From a checkpoint of a small mixture-of-experts model trained on Wikipedia.
Experts: 192 experts in each of 4 layers, 96 SwiGLU neurons an expert, 4 picks a token, a softmax router.
Training: a variant of Muon for the experts, 638M tokens, 4868 steps.
Below are experts of layer 2 (counted from 0) of a mixture-of-experts language model. Rows are named router (the router's row for the expert), gate (a neuron's input weights, with its number), up (a neuron's input weights, with its number) and show model dimensions 0-223. Each number is 128 + 24 x the weight over its row's rms, rounded and kept within 0 to 255. Numbers have three digits each.
Before each expert's rows: "comes after" lists some tokens at least twice as common just before its tokens as in all text. This comes from a sample of Wikipedia text that the model never trained on. Tokens count by the router's weight.

# expert 18
comes after: "-", " |", "h", "l", " \"", "a"
router:099146146159115154103157156155110108153150165104145104105103107092118106168103159150149104100146150101105144110107105137116105118106159155106150116143102106151099122090105090109101157145095152086148146100108148161147103158153099153105106116102107155146153153148109120101139146097102118145122103161107106095099106140113099107163108140150151104090104133101155145153126100146102164148103151089093160097100155154100162147124157150152159152138106106113104151098117109107093093111098108132127101148103108105108154145112103157099149105112149152159107154111145137151112104148093103148161146086141105153147143125119112162103167159123117146120112155103144169155149107118094143110151
gate0:132156138136132132117121119101146133168145107102115138143130087120131135162173109154125127144147168085164140087108095132133139179103123133134080111153142133135143124119155120129153166127140157121169130128160147147143162169160132177110133143121153147097129162143155115140059127118118108103152121133129122141123132117130157124103115135069126152151117097103106124083110108159131140127114106124149103097168165139097151119150114154099148103138142097074125127131153126093133168144110145175133142109132086136115160165114124163118179141109151134143083106117128141134075090120119124092151131129146141139103108137181120135124123147170118050126087109141122196155143126147147137108132
up0:139119124166118147133129076158150106125141131131130123096122151123171136132120095110097118132163150090113105121166138104144092133122115146118150157157096141140145144137172120160086145155127122116126123142099146113124082109163109159182116086150143125146117105126088144155166162130136125136105131153114127132112117089135153128163119115162159131114157126135136125146147149122127091173156110127112123162133153141125173136083114122165086201157122166160126097128111113119107134107189100162158138084190128100066093141113120136105131112136125128125181145135118107152099145152128125130113096136129160099118146145125147133135155167106124132130118158086137107144103131143098053121140

# expert 84
comes after: " ", ",", "0", " |", "1", "–"
router:099144141149108154100156157158103112164150166104156103101103104096119100161106154146146100102130162100100158106104097139106104124098158152108134110154096106155107131106106088108097149134104144124157140107105156147144100153161099149107107115102105154155160154154111130102146143113106147155104094142100114097108096135115096096159110144145151099097110141104146147155137104143111158149092155102079156099091148157080157153100150152153144148141113111105101150104136120106102107107098106145141105148112109099093145171118099170113164116103149148159106154113152153149126112165095124152151153113146108152143145134101116163126157150116104153113109158113150150155142103099112149107150
gate0:143103161182132142126142149142102100159122128125111152128147099105122116140140128106087160150114156111148158142088108126086101108102173115135118117176131093114142171151139111138093199121152122134150139099148148144119138173124132122125136135123128146131129146174128117183116118131181138133144121113115125134081117146102100151087136115112137157097109139119108093137058143123124154148129133118141144108128145100125158096131113156124116070152105078096162121126115151113129166151082149119108156101108127116133132093090162126099145128131137132178118154117120102161104139128157110118191103151097136132122145115157108085080079135109120106133096107139106141099123130142158132100176
up0:121103113155122165134091112121117124097139144173101139137095163160119139127142117111133112139134114130116124125117156144070142139102119118142089137158106124138135130168148101090089135106128100142113147125146162087160099103133105122148156159132133123160149135149103105154136133134145153169118111111107159092118123154175153133140135157124107176144150134150118129172123095131158122131128126157057142112131134142155117137129133166122082132145092138125086086092083127104125183125111110106130125094156081139102116147135104101090139152187178129136116120141115154104156109146122145132067138143183165146087120123109080176180105104125136137134101141145159114133135108107111108146134

# expert 2
comes after: " the", " a", " and", "==", " his", " T"
router:096146148157136164105156150152115101157141158109138115110135105097109095150090159152160094104138158106099154099116104142099107136106153154103159108148106098147111124104111081095105165150101145114152149108108157154155119148160110149097106110102094160144152146161107127117145143105110126159109105158102093100119101146133105111127104139164147094098104155107154161141112104145108150154094158096094163101112146152093158154108162156156153129155110097104102140114134109119098089106101102114140099153109113099103163160116106158119152095106144144153092153096141149143107100164107118147150154108136105143143139140120115158120161160114105140113101167100145144146137110088103146098158
gate0:096110172153089119128125110130118125114180125113094151131106099146179169098140137102129147117121160100136146124134110132086129139137134122124128129132104159142190155132124136149143149129154063120134129128125124134121148154168143113091119139128138169164118178130110109099115118129194137086127128104123094106132129126132109113083141107124105129114117094129100052164104113141136113084106139143121125076130149130144110131135106163161149109156141091112122118111112141108150122090138119126117129144156099100111172104106069154143135150152167099108063143099142171115108099118113108127172106125121094128116138134141140126151111141116178096083138152132085142136171144155147119109109
up0:170144141146142093157134155111080134115115128112148163099085150156100078097116111115130135160146142150121120133080131145119111168101110124140142157121108156140110122131152128146126124154110161139103152122126123100155169140119109131140132146155159134133181139116127139156127129136131141187132158132112184158122148100155137129175118139116104142105133157154145112133139133153158142101129124158095187152125146100121139169120134143160105169131141165094105151126105099104084146164115109157125135078131185122148128164110168090108112138100081169155112088110124137113110147144159107148121114122159132091117109170090124125125145107119123126108150106136200122120130099129093073118150

# expert 147
comes after: " ", "0", "1", "\n", " —;", "2"
router:096140155162134150099149154148105105157143155101143102098124107089105111154103152151152102095154148090105130106102106146115095113104156146108153117161103100153099111100108091096112171146099148112158158113119152151141114149146091148115095108098109152141158148145106113110137150095104153158111108137099091094102093136106109103108108158159157104097101148105153136148123112142103161155103151110084146108101141148085165132110155153157153169141106107102108154112136116112100088098107107138144107154098110115113143158122101166108153104100140153143106163106150142145130110154102109135140146132155111146150154146141116168121165163106113155094101148109139147149146112078104150102154
gate0:120087119111112102149133106145120089153140155146119144098141090107116119137152092062130088134158167154131184147087106121125139142140132144135096131143124123111143132121107131087156166116169090169181139121158151096108120134093156115099115143111148125118117139138120133128102156133126147116074105099145119124118121116097100093059081148111115149123106148129137134145116145154153178164171117137120128124109142110135133124188131129135094085107177121096132150126140147123153135090130147133123133136137072076143157120118129137146121097137159156143135113100163152162136123125127123135163126159119150185126151089139155144132099124099152116147093140129156108186142110139135084156135
up0:109165107146147157107145157127088107122142097126136161116111171144126135113173159118103092158110131146124105101144162102171139159123141116128138134066104138134158154134143116139095096123144130102072123123145119110137122108171125111207127100096123133164103127118133120169162114137164111131121135110077137083171109103141123145151186140156113121137145110121126153119114121164142103172116149125103121131073126137171152124098127099108116116179126106132114124153101125145151125092135102099126118121139150168090142165093097108146121084152098145116101131149138159131132107132165113125123122156119096104097129117095134112148123110117064120118096084142164140138126163150110100157116